Experts of a small language model.
Size: 10 layers, vocabulary 8192, 17.3M parameters.
Experts: 64 experts in each of 9 layers, 64 clamped SwiGLU neurons an expert, 4 picks a token, a softmax router, a shared expert of 64 neurons.
Below are experts of layer 6 (counted from 0) of a mixture-of-experts language model. Rows are named router (the router's row for the expert), down (a neuron's output weights, with its number) and show model dimensions 0-127. Each number is 200 + 30 x the weight over its row's rms, rounded and kept within 0 to 999.
After each expert's rows: "raises" lists some tokens whose logits its average output raises strongly, later layers aside. This comes from a sample of Wikipedia text that the model never trained on.

# expert 32
router,167,134,228,162,177,176,180,224,238,179,203,193,215,240,221,229,227,233,203,210,264,257,179,204,197,202,234,231,229,191,201,168,180,214,197,168,215,157,220,189,214,172,233,225,224,255,207,180,174,210,205,172,227,253,228,174,167,189,220,169,247,190,169,202,206,205,178,185,227,205,170,187,201,182,183,223,236,244,189,229,146,206,203,237,141,226,226,136,239,211,234,184,226,159,239,158,172,143,187,231,181,227,220,204,214,215,158,191,212,234,245,255,254,215,211,204,164,165,146,135,226,197,228,194,152,222,222,180
down0,192,265,152,185,254,172,219,235,248,180,190,204,164,154,150,195,179,194,213,204,181,186,200,132,213,152,236,181,160,221,188,217,153,174,232,221,196,202,207,236,151,176,175,223,206,179,185,244,215,207,198,209,196,183,195,218,210,209,209,216,172,194,230,134,202,276,165,234,208,179,238,150,175,163,206,195,176,246,258,190,166,170,164,233,203,122,136,190,211,230,182,193,243,212,179,172,228,206,218,172,213,235,214,200,188,208,228,230,208,204,205,182,279,181,262,191,183,201,178,185,192,229,195,175,228,171,226,210
down1,204,253,185,136,232,222,197,224,179,170,180,222,141,202,228,173,228,214,227,229,175,127,173,263,174,205,209,175,242,204,159,210,253,198,218,232,193,192,139,192,182,167,208,294,192,189,218,246,140,198,207,200,258,194,213,167,222,212,198,216,225,197,200,192,199,266,211,190,195,170,184,189,193,159,190,224,190,193,170,208,196,161,247,211,187,197,243,161,204,219,186,232,223,211,186,256,258,182,197,236,213,196,213,253,183,157,249,204,197,250,241,190,186,193,145,146,217,193,203,209,207,153,175,204,183,191,178,204
down2,161,162,184,209,243,208,224,228,153,198,218,173,163,215,166,214,221,252,223,184,200,214,148,238,215,175,217,177,253,258,173,187,179,190,213,147,166,176,188,236,204,181,193,230,210,221,242,196,180,219,275,169,198,247,214,206,189,152,216,209,163,164,205,236,199,194,226,161,292,217,173,209,171,180,194,212,336,233,231,201,196,223,211,226,180,198,174,216,235,166,174,207,177,211,236,177,198,215,181,246,196,209,246,180,214,195,192,190,197,215,188,261,215,175,207,215,201,231,218,180,178,212,218,202,159,169,192,221
down3,233,172,200,223,216,203,239,156,171,195,164,207,209,178,169,190,175,212,234,234,211,201,209,191,198,221,170,210,206,232,188,198,210,249,136,183,210,173,231,234,220,189,211,150,215,178,214,199,216,239,246,205,240,198,201,247,175,228,150,171,228,209,197,265,226,218,250,226,212,200,152,131,222,182,213,207,252,232,159,196,221,186,204,287,195,218,241,174,224,205,197,213,217,199,237,214,177,179,234,235,161,188,220,220,235,203,274,177,232,236,169,196,165,152,241,189,207,211,218,223,193,194,206,181,134,193,133,265
down4,142,250,160,165,185,157,167,254,185,210,172,233,197,184,194,209,206,165,205,225,248,195,216,168,232,192,140,218,175,178,236,224,214,247,193,197,204,216,278,211,196,169,150,160,209,216,242,187,198,217,222,269,234,208,192,169,253,196,224,129,176,165,203,192,222,207,162,209,205,257,236,187,179,178,181,194,181,254,212,198,195,203,186,194,219,179,194,205,210,236,248,182,238,163,224,182,156,192,239,243,215,214,195,151,256,176,224,202,201,158,211,187,247,202,238,222,169,233,218,217,187,163,174,174,240,195,255,222
down5,217,219,157,161,178,131,176,238,209,172,163,160,188,218,167,208,199,266,195,191,140,253,175,251,204,183,240,181,196,182,170,180,177,201,241,217,169,178,230,148,231,226,198,202,145,190,193,217,181,218,164,147,183,155,215,182,211,216,200,204,197,196,153,145,211,171,201,166,167,218,234,198,201,202,182,214,139,227,217,194,176,186,185,136,230,187,220,230,145,157,171,180,201,189,240,151,220,197,216,141,247,150,195,187,198,214,214,254,253,198,228,128,241,171,214,212,194,191,227,167,181,206,209,194,195,200,196,208
down6,172,198,236,162,192,250,164,192,198,226,180,253,214,204,191,200,224,193,153,197,237,211,227,254,188,216,153,172,182,264,268,204,187,218,196,212,217,207,148,222,234,223,220,198,175,140,222,251,151,220,191,173,181,156,184,219,182,176,204,192,207,208,218,156,263,202,205,227,213,203,208,236,190,213,200,166,160,221,235,226,193,213,185,138,207,182,197,197,199,210,196,225,226,163,206,187,201,210,229,217,262,183,130,222,222,153,156,189,202,215,170,179,197,194,144,213,221,187,212,230,204,166,128,157,250,161,275,184
down7,215,149,171,248,241,248,178,196,171,234,193,195,194,257,237,253,184,188,241,205,211,139,193,156,224,196,219,194,209,204,235,217,171,182,201,165,216,209,168,187,146,198,225,169,218,128,245,216,181,204,184,214,221,197,218,242,190,185,218,204,250,210,252,241,167,197,169,225,233,220,200,162,155,207,156,168,276,207,217,234,165,258,203,206,193,204,156,173,211,161,251,163,152,187,225,228,208,211,218,240,208,202,177,187,207,246,219,170,190,189,185,190,151,204,164,212,178,165,216,184,226,216,221,206,217,205,181,112
down8,215,181,194,205,222,218,192,236,165,226,147,231,188,147,192,176,224,261,135,253,216,208,204,215,196,200,219,119,193,160,219,245,236,207,219,202,210,175,181,213,162,164,206,203,154,180,193,191,176,210,188,204,182,151,215,191,227,201,207,194,195,173,164,178,160,171,195,223,238,191,248,227,200,177,168,226,171,156,182,165,206,162,194,225,163,273,231,238,171,200,192,199,143,210,185,151,142,187,217,194,253,202,189,195,191,245,195,197,198,174,226,147,235,202,194,233,166,197,212,263,192,167,201,167,241,214,240,279
down9,219,161,297,188,254,217,189,187,223,215,231,175,187,188,171,167,164,197,182,190,222,194,190,215,188,228,197,209,165,176,155,193,217,217,223,200,206,160,233,228,102,193,206,244,197,167,241,214,186,241,245,218,230,197,227,219,165,147,213,209,192,189,155,242,229,169,246,183,226,228,216,207,248,133,206,273,266,166,190,197,178,171,223,212,217,167,207,177,243,160,203,224,144,193,188,200,224,216,199,210,240,178,232,173,176,186,199,204,233,190,200,224,230,232,234,184,218,239,192,164,212,213,205,227,155,194,176,158
raises: "ever", "lli", "boy", "ld", "ling"

# expert 8
router,187,129,216,198,187,214,161,191,221,188,209,180,231,194,265,257,241,222,217,176,211,238,179,227,212,216,213,251,231,200,210,206,162,207,218,214,240,165,210,151,226,176,225,238,223,232,211,173,174,212,218,170,208,244,225,188,201,172,204,176,219,166,182,170,176,232,173,158,231,190,190,173,198,183,163,242,249,221,179,254,167,229,220,193,137,237,208,155,230,188,214,175,191,174,249,156,170,157,204,225,172,223,232,199,237,203,196,202,198,236,254,267,241,234,210,203,177,169,165,172,200,221,241,196,153,241,241,138
down0,217,211,155,210,221,207,220,228,213,216,242,195,161,187,252,237,205,180,153,179,223,235,174,153,219,235,209,234,204,222,203,171,195,214,207,212,180,174,166,203,245,154,201,174,161,211,299,172,209,226,229,204,237,202,211,242,193,224,220,215,286,175,194,203,151,204,214,174,220,219,213,216,172,154,226,191,193,187,168,194,187,205,207,243,209,218,161,159,240,190,251,197,221,200,176,204,158,199,194,200,187,225,233,168,172,206,150,153,272,217,231,194,130,162,205,219,266,249,250,195,201,153,194,227,217,177,201,220
down1,183,209,183,165,165,201,250,235,162,216,172,211,164,186,202,212,217,251,182,199,232,204,224,238,190,245,240,210,188,184,213,191,227,212,183,201,190,162,177,248,175,233,173,175,208,193,212,170,203,234,237,184,205,208,169,192,243,166,209,229,261,210,181,224,160,188,169,170,174,168,174,225,190,171,177,260,229,201,222,201,140,210,212,207,173,160,167,154,218,269,159,216,213,200,236,183,156,178,220,118,167,220,179,180,130,248,178,179,176,206,159,214,201,203,181,196,274,202,114,172,172,239,205,176,196,197,199,213
down2,246,165,230,263,207,208,188,169,223,256,205,147,179,196,211,151,175,236,161,171,163,202,139,223,197,216,170,192,250,257,139,201,200,238,189,188,183,213,175,207,165,196,223,201,213,167,197,219,230,215,193,220,235,166,173,253,200,189,178,180,200,167,180,233,171,193,267,248,175,241,197,228,237,182,186,172,145,255,218,191,238,187,218,236,262,205,204,205,212,221,177,198,223,200,142,249,202,215,224,254,175,174,207,204,200,214,184,154,221,216,234,224,167,230,181,150,171,219,144,217,184,210,221,194,180,174,173,238
down3,213,158,209,221,212,182,181,127,180,191,173,202,166,192,173,212,183,136,145,174,140,184,211,255,216,182,181,146,146,146,196,234,216,202,206,240,219,219,124,172,183,245,184,219,191,201,211,188,219,201,159,210,179,199,199,199,202,207,228,178,205,197,205,192,134,221,197,259,200,223,218,238,220,213,210,227,154,161,197,200,219,153,227,172,205,244,128,177,233,164,236,201,185,220,167,228,221,238,157,207,227,148,239,211,245,214,235,187,192,241,225,182,175,195,230,205,242,221,178,244,158,212,224,216,202,152,208,225
down4,195,121,234,167,182,153,234,220,171,213,207,230,210,160,198,208,186,139,158,189,131,158,218,227,180,179,238,203,134,199,221,215,225,222,206,230,173,207,217,229,227,147,207,204,152,227,168,195,187,196,211,198,239,167,238,223,223,235,228,245,222,226,214,189,201,209,231,187,218,221,220,195,204,175,210,179,103,164,200,187,229,240,190,185,222,178,211,201,196,183,174,228,216,262,225,231,263,212,206,189,170,222,157,195,239,239,194,166,219,175,236,192,220,207,208,221,190,199,293,216,171,209,191,222,194,138,207,211
down5,253,173,206,216,219,158,141,152,137,231,204,175,217,190,204,183,150,202,195,222,131,203,153,224,218,224,225,177,184,190,229,215,229,200,204,228,198,256,172,213,227,192,207,218,170,151,217,218,186,190,236,240,188,191,185,233,214,246,208,203,163,241,230,203,164,198,233,198,164,170,230,214,213,207,161,218,128,213,151,187,188,174,173,205,230,205,195,193,173,208,215,206,200,281,189,231,266,218,221,211,207,110,211,199,228,234,199,187,161,186,224,239,213,142,210,206,239,179,231,191,167,223,239,214,237,177,204,253
down6,207,217,250,170,196,259,173,199,183,213,139,189,225,160,187,184,188,158,224,214,182,210,216,238,236,219,214,303,166,202,155,216,198,256,177,205,235,188,164,219,194,132,235,210,200,225,219,191,222,250,183,195,245,206,222,204,212,201,214,204,196,220,200,212,209,251,199,191,145,190,183,184,181,253,195,211,271,179,221,177,174,227,166,267,214,205,173,181,292,204,201,204,231,181,204,166,227,185,187,168,223,227,155,165,220,209,205,186,196,172,159,205,173,175,207,242,168,199,208,207,158,228,138,198,243,207,179,173
down7,159,173,174,177,129,213,218,247,259,144,253,252,216,177,188,173,206,182,251,221,218,266,236,226,200,202,187,229,223,178,149,206,147,199,172,194,168,156,220,204,200,233,200,202,191,166,192,194,245,233,122,131,186,217,209,239,165,162,219,205,227,246,192,267,198,199,199,228,201,206,170,180,220,223,164,217,186,235,222,205,172,237,234,189,184,185,202,206,269,238,194,191,161,223,229,219,188,199,215,175,170,198,218,213,176,151,171,190,206,231,198,173,227,196,268,191,223,238,166,192,188,245,182,197,207,207,211,193
down8,177,196,143,189,122,184,143,182,195,134,192,189,217,161,172,208,204,194,138,166,173,189,247,216,214,233,139,167,154,179,202,165,203,204,216,195,235,185,254,164,209,182,186,205,166,203,147,182,192,187,170,212,153,197,169,157,223,205,200,200,204,226,218,187,187,232,227,218,247,219,174,183,169,233,143,197,222,170,232,214,200,193,235,169,213,250,234,196,235,223,188,171,192,213,176,222,137,221,206,244,234,243,209,204,220,232,250,204,247,180,141,174,234,183,220,215,170,212,207,215,259,230,238,184,163,173,234,197
down9,191,205,201,239,202,209,241,159,205,262,178,278,261,235,210,173,227,187,208,168,211,138,217,236,197,232,242,187,218,163,198,192,182,202,224,229,219,210,189,199,176,214,171,230,196,214,213,171,211,207,182,204,154,174,235,213,193,200,212,209,161,153,251,172,153,175,249,223,201,219,174,205,237,203,177,271,252,185,181,179,225,167,176,184,150,212,238,181,204,200,216,230,147,205,207,193,221,211,152,194,195,194,211,223,210,168,224,224,198,193,250,187,195,97,176,235,134,201,221,176,249,196,224,228,174,164,165,238
raises: "\n", " |", " Years"

# expert 48
router,215,141,242,191,154,218,187,204,207,157,195,167,229,203,212,230,223,220,189,226,224,213,180,263,209,230,211,228,229,216,216,189,181,229,216,185,219,189,203,185,233,188,211,207,225,208,210,174,153,216,252,161,235,226,212,211,216,211,252,145,247,163,180,194,165,195,189,177,224,177,213,153,155,175,188,236,259,247,196,245,183,216,226,218,155,237,201,152,201,210,212,180,219,173,264,124,169,124,139,184,190,265,212,259,222,204,198,198,204,232,223,238,218,204,199,203,163,191,185,200,225,223,253,185,163,206,211,161
down0,213,200,192,189,169,245,234,235,221,150,117,166,162,210,173,222,218,156,283,196,182,174,178,229,165,173,209,277,235,232,237,193,193,256,191,220,185,201,227,200,178,178,210,230,184,221,196,191,232,179,216,205,214,238,231,148,257,258,197,169,241,225,198,158,191,168,170,136,203,184,188,221,162,214,206,167,189,208,203,172,210,164,274,211,210,189,172,229,242,166,217,206,210,171,186,202,248,160,184,171,195,218,181,209,217,191,248,206,218,241,228,204,189,239,226,214,216,208,271,231,208,202,193,175,216,210,165,209
down1,208,191,262,197,232,210,210,151,204,216,176,128,208,201,145,179,170,128,224,213,179,179,231,198,199,182,181,214,195,214,234,164,200,192,212,202,211,231,240,215,183,230,219,154,185,206,231,185,226,203,138,158,176,163,186,195,117,234,222,239,208,250,267,189,216,178,179,203,125,203,146,213,204,170,230,239,220,245,195,205,179,203,208,226,175,175,165,228,178,197,193,196,219,222,188,193,174,190,187,232,152,205,153,242,172,191,181,188,218,184,192,187,236,156,155,181,148,172,229,225,167,178,157,202,149,200,250,206
down2,175,181,200,220,228,247,225,187,172,208,180,170,168,217,206,198,191,230,161,204,233,179,231,175,245,194,242,252,189,180,199,250,144,135,183,156,174,257,199,166,254,175,225,208,155,232,205,165,186,212,163,212,199,238,159,203,189,212,224,169,227,192,184,201,170,197,189,215,240,231,191,191,168,243,251,152,220,224,173,148,156,177,193,246,210,215,285,184,176,188,249,196,176,198,169,202,163,207,233,202,280,175,230,226,207,192,187,176,200,177,185,210,165,167,158,190,181,209,248,173,203,190,170,156,195,142,183,195
down3,201,245,154,183,159,184,184,225,168,166,158,249,246,180,199,181,219,184,163,209,223,207,189,193,147,225,225,134,175,206,170,249,207,223,164,224,222,116,178,212,129,158,246,163,263,229,156,216,162,136,247,207,243,189,219,221,219,209,227,194,189,170,166,223,181,216,196,185,196,172,151,201,221,209,189,203,198,250,182,263,165,235,213,226,146,175,175,181,188,247,201,185,150,194,203,184,206,195,202,172,199,158,226,211,171,227,203,216,254,178,191,214,203,215,216,229,244,184,203,173,194,206,190,205,223,189,247,215
down4,237,230,237,255,178,235,194,153,197,167,141,150,204,213,170,157,204,189,206,194,187,217,205,250,187,234,209,214,240,138,227,186,175,228,202,224,233,177,177,237,224,183,202,171,222,214,179,272,217,227,187,198,225,217,205,196,182,228,121,198,159,230,178,232,262,198,227,222,214,198,142,203,211,191,148,200,230,274,175,189,167,218,203,200,221,172,206,189,163,220,211,192,263,233,187,188,242,161,202,133,205,208,202,209,184,192,206,220,212,204,214,227,157,179,246,145,221,270,154,221,186,176,217,174,225,212,189,208
down5,214,213,189,224,254,217,240,222,238,203,232,191,140,217,194,238,238,160,210,219,266,197,195,163,186,206,208,310,206,231,181,205,272,191,237,167,191,171,188,228,196,173,253,187,208,178,199,153,202,209,210,175,165,287,225,230,164,180,149,196,222,202,200,180,248,240,191,237,222,198,202,208,214,237,203,201,226,170,204,207,148,176,196,174,198,151,183,199,200,252,203,197,235,226,217,186,198,246,199,209,220,145,174,228,230,161,190,176,165,208,173,198,202,209,240,122,221,195,223,190,174,202,208,184,227,197,225,168
down6,189,202,213,184,177,171,241,160,289,178,194,249,210,183,203,211,169,207,173,205,146,209,176,170,211,205,208,205,221,174,169,164,195,205,233,240,208,217,203,185,193,153,197,132,219,234,221,184,261,182,198,243,249,166,214,187,218,199,173,201,197,157,272,205,170,205,212,196,247,179,191,233,141,195,204,186,202,244,244,200,152,211,185,181,159,176,236,180,181,200,157,207,209,198,269,192,249,207,248,230,189,184,190,146,223,216,185,177,278,231,185,188,236,207,181,179,155,214,188,228,160,177,201,207,221,210,169,269
down7,166,244,205,234,212,229,302,197,196,200,207,238,249,190,196,222,213,214,183,267,247,190,230,209,234,223,185,169,196,172,234,169,163,193,239,217,168,244,197,201,234,243,155,187,165,206,177,219,186,275,229,226,144,199,156,226,234,215,219,167,231,214,177,209,208,184,194,128,243,210,180,186,210,247,230,159,214,190,199,165,216,221,214,206,205,243,237,208,168,240,194,172,163,154,218,168,185,219,199,201,245,235,205,177,215,221,200,199,204,158,161,234,172,213,225,179,214,204,246,131,234,197,220,186,218,201,177,232
down8,177,222,203,222,201,176,193,248,195,158,248,200,173,181,153,177,222,198,219,190,190,218,205,171,167,180,179,228,188,238,230,229,195,174,215,223,160,111,226,255,191,195,166,181,252,164,167,210,168,211,136,227,189,231,204,196,193,197,183,150,221,197,202,224,190,214,203,253,215,213,198,224,230,231,230,192,242,175,249,165,213,205,193,228,164,158,228,200,215,202,226,212,174,180,186,219,177,222,203,222,145,234,253,227,168,235,220,193,192,202,232,220,286,159,210,206,213,216,186,202,216,172,217,265,130,169,119,204
down9,261,205,207,214,231,293,239,189,208,182,208,218,188,228,227,194,203,178,195,201,176,203,242,233,134,224,179,221,221,190,154,241,162,190,147,207,168,113,181,226,209,185,193,234,232,205,149,178,213,250,197,222,250,195,136,209,210,171,192,170,209,161,124,217,201,166,174,133,201,195,224,219,207,209,247,211,213,159,226,223,193,232,175,175,205,168,197,176,228,213,210,146,178,208,201,202,206,219,182,220,222,210,202,167,227,230,154,213,223,210,203,204,173,206,198,215,224,211,189,228,126,158,199,200,272,193,195,212
raises: " and", " (", " or"

# expert 9
router,177,151,234,189,181,209,190,192,235,214,226,169,213,220,240,219,216,208,214,175,258,232,192,240,212,267,221,239,218,200,198,174,177,200,195,183,256,207,245,158,258,213,218,225,215,228,208,177,153,217,224,185,228,226,205,199,190,182,217,172,243,173,213,198,193,217,196,162,236,190,166,179,201,182,173,214,247,233,138,267,169,226,229,188,195,251,246,185,211,226,246,174,224,179,230,178,121,186,184,184,192,230,215,214,228,207,197,185,205,231,225,258,212,222,194,246,168,152,188,169,197,196,211,219,123,239,247,139
down0,223,210,199,233,222,186,213,179,171,171,226,131,184,210,205,184,174,186,145,253,195,201,245,232,214,211,175,199,158,199,202,183,232,149,150,148,195,173,185,218,243,214,125,227,212,203,233,201,233,253,186,234,199,185,227,178,190,157,182,233,118,212,167,228,199,228,215,215,209,240,247,211,225,212,208,261,169,217,215,177,224,197,237,214,180,254,251,166,190,174,225,144,203,229,228,185,240,231,243,218,209,201,195,216,198,205,165,230,215,200,162,206,211,195,244,185,244,188,225,204,162,120,168,151,180,203,202,197
down1,161,205,223,185,171,125,185,211,204,228,214,215,248,171,151,184,212,202,255,148,141,168,172,216,237,218,212,230,210,243,169,200,255,220,182,197,205,153,209,182,156,207,159,187,230,220,206,204,207,231,239,189,226,224,181,254,147,191,200,142,197,184,161,190,220,220,218,195,235,192,154,203,183,195,199,213,200,181,176,172,228,199,203,197,273,168,134,187,196,252,198,279,186,226,214,215,198,210,176,246,176,240,213,238,223,193,217,236,214,237,195,213,228,210,206,139,200,155,188,196,228,193,248,214,151,251,174,208
down2,163,220,205,164,163,193,228,179,212,177,145,177,187,150,253,227,185,197,165,261,171,145,229,163,167,211,254,196,217,216,195,181,190,184,236,204,182,186,213,199,170,158,199,226,196,181,275,174,151,210,198,229,207,206,234,211,159,183,167,222,222,202,181,210,198,281,149,210,216,209,129,161,196,169,224,220,190,137,212,184,170,169,178,222,179,201,188,181,199,235,210,206,213,175,246,189,155,191,182,160,151,158,224,178,203,185,252,180,192,228,189,154,208,264,180,173,230,203,187,226,180,166,205,187,184,267,231,214
down3,242,203,266,210,202,188,210,105,181,224,229,191,194,198,221,194,195,178,174,187,221,215,207,240,201,211,227,201,180,222,203,249,224,246,186,232,179,206,199,181,176,220,210,227,220,207,164,206,179,195,226,195,197,193,191,219,154,137,168,235,213,155,185,209,200,145,198,201,172,184,244,211,137,218,206,203,223,201,162,219,181,241,174,198,249,174,176,182,202,227,154,232,103,236,167,214,212,153,206,224,236,214,202,157,167,274,261,156,202,198,234,232,244,180,159,138,181,175,199,218,218,187,172,178,178,201,167,187
down4,249,173,223,219,181,244,248,215,181,229,229,213,251,218,177,168,224,182,204,170,187,192,233,237,214,229,256,234,212,183,229,194,205,185,229,213,150,136,222,203,213,169,144,185,214,230,233,190,210,226,150,163,216,221,136,193,156,202,161,192,192,230,244,196,190,208,220,200,256,195,256,141,116,215,169,240,202,190,182,170,231,153,211,206,168,181,142,207,201,214,222,181,227,195,134,199,160,215,169,181,252,183,202,197,195,184,167,229,177,209,178,229,185,188,197,188,205,223,204,248,130,195,216,204,151,219,204,181
down5,168,181,196,277,206,205,197,234,200,179,161,198,259,185,191,219,248,222,179,197,178,202,167,238,155,222,188,152,200,231,181,201,221,215,202,166,227,227,166,234,182,153,174,207,203,226,156,200,190,187,184,152,227,199,169,234,198,215,227,191,178,153,199,149,208,250,172,200,231,174,270,181,212,246,213,141,250,164,183,234,182,236,163,231,238,205,245,202,197,159,220,195,216,227,238,184,157,199,196,140,227,177,191,141,185,232,218,206,178,201,215,225,253,275,167,164,172,203,193,181,206,200,183,156,214,242,200,164
down6,170,193,225,254,202,199,182,204,228,198,208,197,175,206,223,183,230,234,177,259,175,183,181,205,220,199,167,203,199,229,260,218,203,231,130,218,261,158,259,211,204,235,255,194,224,235,244,161,135,236,203,184,208,220,208,251,262,121,217,234,205,192,166,215,177,245,190,209,231,193,226,167,168,206,223,213,255,155,194,183,219,231,166,225,208,212,242,179,169,227,228,170,163,158,236,167,192,152,179,181,185,180,246,201,214,177,180,165,214,199,179,183,200,196,255,178,229,210,210,188,223,187,212,237,143,182,203,176
down7,180,206,211,154,168,192,165,234,191,154,188,284,174,200,210,215,187,204,226,201,225,199,146,254,191,218,208,201,203,263,223,201,164,264,190,211,158,185,179,236,219,194,218,211,211,176,213,183,241,224,199,165,237,195,223,201,219,183,238,192,218,175,213,183,159,187,203,110,237,186,200,173,177,162,236,187,209,259,150,186,198,217,223,236,160,244,235,221,185,193,173,223,231,175,215,189,200,154,220,164,126,241,204,221,221,226,167,247,171,164,176,210,234,179,249,182,196,190,169,176,239,203,234,249,189,257,212,197
down8,190,191,187,228,243,208,243,244,240,185,173,238,202,246,187,203,213,153,204,243,210,212,218,147,199,196,231,181,136,124,192,195,195,162,234,246,209,211,209,196,228,198,179,227,190,168,198,153,202,241,214,167,218,151,240,257,163,210,236,201,233,224,172,184,208,176,199,182,135,188,248,187,143,171,233,191,208,170,192,207,175,221,135,196,199,197,205,226,259,250,215,224,182,201,219,219,192,122,227,224,205,229,233,175,190,185,274,209,221,177,238,182,155,202,160,199,187,199,226,257,192,179,190,234,207,220,207,190
down9,192,184,236,209,235,238,148,219,203,164,216,230,164,198,223,226,172,179,241,177,170,198,203,228,206,265,214,204,190,194,217,192,234,196,202,192,240,181,239,164,253,175,218,182,193,128,230,195,173,187,221,150,182,207,272,195,153,150,193,216,198,217,191,208,148,257,196,151,249,205,174,217,254,217,176,223,189,238,137,191,229,193,249,240,206,211,194,209,191,217,256,182,246,204,259,204,249,168,214,169,157,217,224,189,235,201,205,213,169,212,215,217,212,179,194,221,206,184,206,158,177,150,212,143,186,253,236,168
raises: " reception", "nal", " novel"

# expert 28
router,161,152,205,183,173,232,122,224,212,146,224,197,229,196,204,222,192,217,257,200,210,207,194,232,214,223,219,204,221,201,222,186,175,223,216,201,211,206,230,195,212,194,251,220,208,213,201,188,157,193,252,181,244,267,219,191,182,129,220,147,202,161,182,171,200,235,148,183,243,137,164,204,114,183,186,226,196,237,180,264,180,234,224,199,194,197,227,184,230,205,189,212,191,153,227,200,193,175,202,215,140,243,203,204,189,230,170,191,219,204,256,229,229,219,253,203,174,184,152,197,208,238,237,222,206,226,266,201
down0,225,202,223,205,210,207,224,174,150,189,210,212,189,172,234,174,201,192,163,219,193,186,179,237,181,199,165,209,179,210,226,202,201,202,158,182,196,176,195,188,220,213,169,168,198,200,206,230,194,221,208,187,195,210,228,191,159,204,136,249,209,239,176,149,160,219,140,170,180,166,269,216,207,231,216,132,348,153,157,205,223,216,232,163,181,250,196,256,229,199,205,112,226,222,202,172,215,200,191,199,179,177,183,204,184,179,217,189,206,217,174,274,166,190,207,204,202,214,207,178,213,227,200,196,218,227,218,169
down1,173,215,214,222,178,204,172,239,155,169,201,204,176,188,156,224,209,254,163,204,204,248,167,229,205,178,178,207,216,246,229,228,200,213,164,197,181,171,191,242,219,221,178,181,169,194,192,249,209,200,248,225,123,197,200,233,230,208,193,184,157,124,182,199,152,228,165,217,209,178,199,257,182,223,175,186,79,210,235,249,154,236,187,147,198,202,213,207,203,182,183,173,208,210,198,157,191,248,200,181,241,189,182,184,244,183,199,172,220,157,184,160,210,218,225,239,206,174,200,212,177,203,257,194,244,164,228,195
down2,216,205,197,243,228,182,163,227,276,226,273,177,217,230,207,210,210,234,212,187,232,203,131,190,209,142,205,176,174,203,200,186,244,135,156,153,195,193,231,160,195,184,223,226,176,160,195,198,162,204,230,189,199,179,222,153,169,208,215,237,226,174,127,197,164,176,167,231,138,246,190,230,219,212,194,202,310,197,198,181,219,209,179,185,218,214,186,215,239,193,191,168,223,200,212,140,206,195,187,179,185,206,222,184,176,146,228,225,222,205,169,174,236,236,181,194,233,205,220,200,207,164,187,193,239,225,222,154
down3,216,203,253,170,188,156,243,202,169,173,217,214,176,186,180,167,175,204,216,185,83,206,226,210,212,145,187,229,200,209,169,226,163,182,198,175,204,203,161,226,155,172,198,210,176,214,182,153,230,158,196,258,196,129,203,198,209,227,198,160,166,203,224,222,194,213,167,216,167,200,156,274,206,196,249,201,118,186,189,228,252,151,205,203,195,216,163,209,218,210,208,170,167,190,221,213,242,212,179,154,210,203,209,207,178,214,202,187,239,211,222,173,246,240,262,201,202,190,162,208,172,160,208,194,237,157,182,225
down4,183,121,254,191,174,188,246,176,200,213,181,230,193,217,198,232,247,218,228,206,253,223,197,198,230,201,233,238,202,147,154,196,242,221,177,191,179,220,141,159,252,194,210,174,222,210,197,211,196,192,222,233,203,200,202,207,245,147,200,160,177,183,210,224,194,174,220,188,194,182,171,164,221,257,192,185,272,260,208,211,196,166,187,198,262,160,185,147,177,192,190,178,161,189,195,244,218,192,158,187,259,181,167,169,260,241,170,204,201,212,185,244,217,141,189,215,161,244,183,160,205,198,211,181,163,232,211,170
down5,178,206,219,217,194,236,221,156,230,150,182,218,181,223,195,185,243,186,198,242,214,200,221,208,232,203,170,200,210,265,149,204,174,175,165,201,209,228,199,183,185,214,193,138,228,222,177,170,137,195,172,196,245,148,204,188,189,188,239,226,149,203,230,196,219,214,253,235,222,196,224,184,199,198,148,192,83,166,183,236,187,275,203,202,173,198,215,176,220,168,229,183,188,187,221,181,136,212,180,229,198,210,214,187,219,221,244,196,199,237,199,197,198,187,189,207,134,219,215,189,218,257,208,234,184,110,198,225
down6,223,179,220,170,184,139,176,208,186,226,230,215,185,172,175,170,197,193,200,192,140,225,193,132,189,205,160,195,204,191,269,200,225,192,171,148,161,259,226,148,179,253,224,192,163,213,195,216,217,242,225,208,162,180,224,201,207,208,259,198,236,259,234,134,201,236,199,201,260,195,218,222,181,197,230,229,208,214,242,240,168,228,159,194,221,183,198,214,224,188,192,141,171,254,196,208,208,275,195,251,232,202,222,183,201,224,196,204,178,196,239,265,158,215,196,181,228,183,210,217,200,247,215,213,165,223,226,170
down7,223,210,179,189,192,197,176,212,176,178,202,194,192,199,227,196,161,206,193,227,135,233,181,225,176,215,220,174,237,219,224,197,193,178,180,215,195,181,171,222,179,203,161,205,184,198,192,184,191,204,213,205,191,227,178,182,187,193,221,179,208,189,215,178,154,171,181,187,237,202,210,232,196,218,206,219,0,218,224,239,223,204,216,207,187,221,209,235,215,204,154,234,177,208,191,205,231,182,196,231,213,196,234,213,178,209,207,169,222,214,218,201,219,220,209,186,249,206,130,206,162,200,208,226,298,202,216,169
down8,172,255,192,226,203,162,184,227,202,221,163,218,178,213,199,199,229,180,201,196,225,196,198,223,196,195,170,189,202,188,173,170,206,200,169,224,197,185,193,186,218,178,172,174,236,216,227,160,163,219,237,161,193,201,146,243,174,236,175,205,203,198,139,181,210,201,190,228,159,202,193,215,244,162,185,177,388,191,214,208,226,195,197,248,186,216,191,207,152,194,237,211,230,180,174,215,221,195,189,181,194,180,210,212,227,191,185,223,205,246,201,176,164,218,175,207,178,195,181,132,218,160,217,169,195,192,121,187
down9,219,212,200,211,226,186,228,184,222,211,194,200,174,194,183,209,229,200,207,201,278,196,214,186,186,201,166,193,182,204,179,205,200,205,196,182,175,191,187,190,194,215,187,206,199,195,177,223,183,184,201,185,192,206,184,202,206,212,183,202,200,211,218,171,196,176,190,186,183,207,213,195,200,197,191,199,466,191,196,180,206,223,180,195,216,218,193,175,189,204,208,184,206,205,165,197,170,211,180,192,218,186,172,179,206,211,197,197,208,207,182,253,212,185,199,209,179,193,223,184,206,218,189,203,113,185,187,153
raises: " ", " in", " the", " to"